Weights of a small mixture-of-experts language model, trained from scratch on English Wikipedia.
Size: 12 layers, width 256, vocabulary 17241, 31.3M parameters.
Experts: 1 pick a token, a sigmoid router.
Training: a variant of Muon for the experts, 5720 steps.
Below are experts of layer 4 (counted from 0) of a mixture-of-experts language model. Rows are named router (the router's row for the expert) and show model dimensions 0-255. Each number is 128 + 24 x the weight over its row's rms, rounded and kept within 0 to 255. Numbers have three digits each.
After each expert's rows: a language model's description of what the expert responds to. This comes from a sample of Wikipedia text that the model never trained on.

# expert 1
router:144104098112145142176100142105134091143118097146087108103157148104146154129122095148114119068170191126101107102112150127132187081135117129119119126113139146088144117096146136177088135156141136116190127115182093123159117128168106131146100104127092123141128144125133115136128130136114105140100179136112143097124128119103125152164065153115131164073134140137139144134127170143117124101165147153138102154142124156126125121139141127191150107120105155095122132130128158121145118166167121120136088134160102094169101151105113111151114112110113096162149115126149146141116103176103120101119129134110132109099076142107122156122142099115114116129123114157117176117096156149131118111144101138150155102148128176118118173098095147126107106113140109153096118106107157116143140117152085
The preposition in, into and at before places, plus mid-word pieces like ic, i, m in meticulous, enthusiastic, Allmusic.

# expert 11
router:122112117105136139135118122116094130165113084174080176103164157162133141184148095164105108089138164133090134118102165103106171108114103086155157137119133159096110133096127156139138123136106104166173148123142126133165116074135137144137160110162157130146141143148077132119119101133098111148114176170129138114153151110122096113173114126154149150128164128134121155172113108159069118154126109115093108114113146130123126138156123121131121112119116132075095059121079119134129111145122107128146140150154125088101122148088113121140119140121127138123099130125132124165148124106156126154116134106125157151106105155159106164136157140161097139122141116143144136160131155076118111126150081085181135107153122125097094157102091145103105157097116119128096106135145123126155117115103105
Line breaks before new paragraphs or == headings ==, closing quotation marks after sentences, and section starters like According, The, In.

# expert 14
router:098099099077126138139124124127127105106112112132096101137167168130173144164140096123114094056149129154096113126097166087121163092099151139160126135113137166147101155150151145166107161118078127133136171135147069144156113134144120127146136128103133133132133111187107125125121154158136155150117141157137128107101131092119088123164072139104129156092156125119144122166107125144103179143132131116150087111147138141150105160096136156146104119109135106097131126133126114146104098174140133148149121149121114125145137140128113124142121134130140154146127085127113128146145146143140152118158113156102139152121103095130140149123098127150153114158190092175118113109047133129119123095111121117151119111162127170119126131108058134156160107109096127139134114133111117128157083081115099
Short letter pieces inside words after a first consonant, like ar in miscarriage, r in crime, g in disgusting, usually followed by suffixes.

# expert 4
router:103086108116127136127102150144134092124128112111092117138168124144149142139137122164094068129136188124141111116100122101118146100116123137143149126120109134077136131138178140153101147121161122143167152148169104102125137121162117148130145122150141111117172116143141122133116092094128111128052163145126137079119148149114064110184108094097165174129126134137125142128113133131133116162139164116145134121132156142145151111213113175163143080108138158123102135129090160119138125123151104091154128128144099139128190119089097131121100097108111144139122102161114123135120135108140120175109127134078130130112100124110153141146162105128139109098122112120153144149104150097104152121116054115156152119098100178109126131121107172117146120121131101138140136131133138117160144098151129
The word for (ran for, For) and mid-word pieces after a word stem, such as b in headbutt, blockbuster, dumbbells, and endings ed and ing.

# expert 15
router:102109104138109165133140145085128111116118110140111159164187148144128140132121143184111137117155180123112120147127154116139150102113141099114172142120186158121123168104119104157113140106146151103149149140153118138158091058135131096128128140119106116133119089155117139199121133175132090164100144131104155117146112153126127135188097143120140113098140092156133130167127123115122111090111139146128087108162133131136135165166149129117069097124112149096094107163087144114102114119140133116173106133158123148115131124083114150118135121068147183176162123140096127121139104152134119116155113166150118166130077120132140130094136138118129127132154131153088126142099147092120096108130102132141149140135105134085131137085113138143096114119076121152105132120114124114138126124115078
Final pieces completing words (farewell, werewolves, glory, Sweden), digit pieces in numbers, and words like it, also, born, held.

# expert 2
router:140095112117122118144100157091136131135130106126102093109130171140169142143136076150142117099113121152128093107132173113157124093141126146169120091137159154106153129119154135132125150095113077134145167127127145156142150104143130143128149130111130103178098138136144140135127120157103130169114175145123123083106144118131081132191116119174159163100130147184130142168134111114079118134094113108160076136119127153122153163141135151136087128134120125084128090147094133122128089199163103125147094135164138103042163142138124146184147130145129127116101130125144135105133096129154090129134084149120130099163088120141110159133126138102080116123134118165144158093118140119113122097128115124135116147139111147116081132095085129129143126124136140150102150107153122105123135114100137
The word See in "== See also ==" headings and column headers like Votes and Goals, plus list dashes and common words like first.

# expert 7
router:163094070098101180119110099125124092116074098131122138130131102132115118132140132180086113112136161131137128159131128087145169102139117111161133153142137157086103139117151188126125123163122100145134122133146108139161123078129133120128145088146138156166102136132134140161135115162115138179118128171116124121146153124117133118172090119130111105097115108115097156164103128142116141133109152159139116115116163164153148131139137135121059112132126175108154092141070101123098100152152149114115141118133129090116147099123138122140153123092099148159092118085137136090124143123131138125122126128103143166105076147102153141151145160151131114104139112164132149122120205055113118122138094117135124151152122139098085137129111139158103142125150112141117133112134137127115168082114082
Line breaks ending table rows, first-name pieces after initials (J-ens, J-os), and words like although, despite, city, villages.

# expert 8
router:081101155101124160120114103141159113134128122193137162138143162171166119150108135141087078130136130148177122112110112123125167103118178086174117139098117160089136131133140140159115134107127130115142149150175098148156171089115112131130179121161114114131183110193142128114134095111124143144092145154097146095143108156105095131167106106124110156093117134152127146135116142165147184158125126134110123136116106127106144100118110131124107112148134115136096128102078150142119120140157125107165089104153132157100118145118140148144080104128113108155152114109132137114123137167128170086165095084137164124123089108146150136129163095129119125140149126139107119103116158115093158140078109087141147116111121140106142145107125157115089100129101134169100115161138110109153151114136105
Quantifier words like every, each, all, this, plus fragments inside words and names, like op in slope and he in broadsheet.

# expert 13
router:138109093114140118124120140120145087101130101136118157131189138140119160168154084163104068115140148111144124141128181082131161082100146146151147153138104125071137123083119120135121139109136111152128149131139085104167110087125113104121140089140110121144158134122134145143125123175125112162114166182149138057145123116078114128170114134107148159121142131121113130175136147103111111081117154141097113115123130153140171145156090128154140152126089130115126120186118149128143126160098123133109125126129131135094151132143103137153141144112111123122120078103122164118113122127108104165112133106081143138127061168105122158127124146088132138149153121127136132101120173111084134137105110120160141149113095176116138177107113131123109106133080128127126145157120140075122132108166117
Periods fused to word endings closing sentences (irrigation., well-being.), the infinitive to, and the el piece in felony, felon.

# expert 6
router:097100115079146180101079137113160110091109088113141093116155147168118145133131096144132127128112157153114136101153122097133142074095161125161125126112126131073164160141152136161161142158107084147152174117157126096143109121160140088108154125110123102180130100120102121111143158150109069184124204128121130085140120122120073140176115141152134166105158138145149117163105147157123134120124153130107108145117103118158113149126116133112091146139136155129134140096111154160116098132153081112108099135150125107083167141126118128140118110129100154127124120124118123135153117153113140146125132140111146119129121099133122147181154142095105117132155126145127146176123135117134099140086109101138094131144121165097115128087128121134101105130136098174139184106127152080134110123148117
The articles a and the, He at sentence start, and inner pieces of words like er in guerrilla and aerial, ah in Inch'Allah.

# expert 3
router:141139106066142127135095116106106092120099128153093132110166120119116124146108117152120098121105197177123107095084122134093153078138143133145141129123121099110157128089183135129097133106103118151131140113146117128154130121126114129131132101151143123108156097146111165181149123151124131181105218137115121083174172116109105098171086133132150132130157101171097151140094142151138160122098150129131111116113119144150138140163099126118131088121106144124144146152109128141122102152123116131123102102164125156103129133109114146111090124124095140141110130125122152116093133133151122155139120148067146149154101125111138142131144129112159086144166118149150178180134123094149099108131098059142154157136146097091105119145123102100143113141138137133118144155144134094125114135145077
Colons ending list labels (See also:, Servers:), line breaks after = Title = headings, and prepositions like with, by, under.

# expert 10
router:141147127115126118121115138099152086115102139129157122150199154126142164164151128135120072109152142129089122159085140101137157132122103078133132111115138130099116143114154123139113164097093118126135137134102098114164106129156168146130136157139141130106114086114182168155120122154148161158093147155119133089156097119117112125154078093114126123121169113116106151141129155125120091102117115155168132090126134127148132151160107124108094119114147143132123122138082175152114117227099083152127140138148134082120155129139124135170123114107140104121118145103105155116088093123143108132126128125121117158096075110170128155119127134122153105113141126169121103157117182104145109148128139102135123068146125091112137130110118121138130120104158141169132142152111154081116171113095103
Digits and year-range endings in sports and statistics tables, like the 5 in 2014-15 and 4 in 1953–54, plus position codes DF, MF, GK.

# expert 0
router:113091127145113106160092125106147124145136088147101126118138160158158140150134151149099116097183128146137087171075168090122193110095147106137157149130129142114134155104108158122121136101124102130145158131139107134168141120132133133117160094179157120117099123195088128131148095162131117142120162153144094103147139147122121097166086132122107106099148126144144178128106153170137154103133138111093105112135133126078151139095092122112127127121143139102113138156089146126112101145115123136148106103155105111101161132135098103133146129138132122143113105125152141124159061155127132120124133125137170137086099149095170152130122107140136125104137091154152111154109171105167087130134101088170139126134072160117145154113125150096108130148089115111159131109138129120145126096129072
Opening parentheses and their first letter before acronyms or years, like (S in (SPFL), (N in (NFL), (19; also table pipes and slashes.

# expert 5
router:144100095089121152148085109116134103132123129154088133130151135133098166141137094140119102076123152119137098135091130087139152084064136086161124142155131126137145113119151111128123147110112092177110177154154135159156104081146103122114136081114095101150132084123113148148136130138140110130117165141124122103147140111145124113164116170116148140141168107138122145154137128142123141146101165135125140132138101132126162132155133127142107096111142141118156117163103122157098079137152115121133118103159121089118126148107134124104085102140102140146128109112125167118086160131150139082142099142077131135125133136108098118133148127138138148108189135145133155156082156096133130134140130085117146132150134129105130143048113141093092080120119101145074151177107167091130129105155074
Conjunction and joining paired verbs (buy and sell, prevent and detect), word-final commas in lists, and table cell pipes.

# expert 9
router:111147118137145109124094141098149102137102101158114138125147162143138109165191165157138060109092134130109093146080154079129139124111130121128117112153148115101134137145115126122122162138108079113125115153127148118140118103164148112095128113150153104142111119143144128160143134114143142151099135108106144084121104177144107127178128096133131156113144134130146107169128096157131141144136159111138138133099075112151106157127119161149124128079098116147133128160089143159081099199139088156116104111157146111153134137137122123163133113142148132121137121115125165116097120122125135100111099125131143129139073142147077197149144150105145100134170140136107130133112158098120107111115113129167136076120128139100164126128103145139090138138134084194131152157154099101117139140085078
The word the and parts of multiword proper names such as United States, Spanish–American War, Hong Kong, School, Carolina.

# expert 12
router:147130097147102140108140137086161126099084104148082122138149197136137126149142118139112106111139180134122138165084127130104143093174128086166119125127102141114129162098174137124156144109092122122139170158161068069176144105136142113115133122157180111114147116116146134103136142126122102140128134152138121082155110136114113109154118134152122132080121140144075184145089123143110126149153148126104138124142135142122134178137119166113120117136150120090083097119121159109128047150125112133098117120160107140062123165131159135132086127115118135137115133141177122109131117134129133120122145147102113128114114096117103192151140131115164123138150103147102142111098160134124103126116098133168139133163124116133104157079141137144123088153096116137096122132123140091165127118127122
The preposition of after nouns (an image of, representation of), than, over, and word pieces right after === heading markers, like op in Top scorers.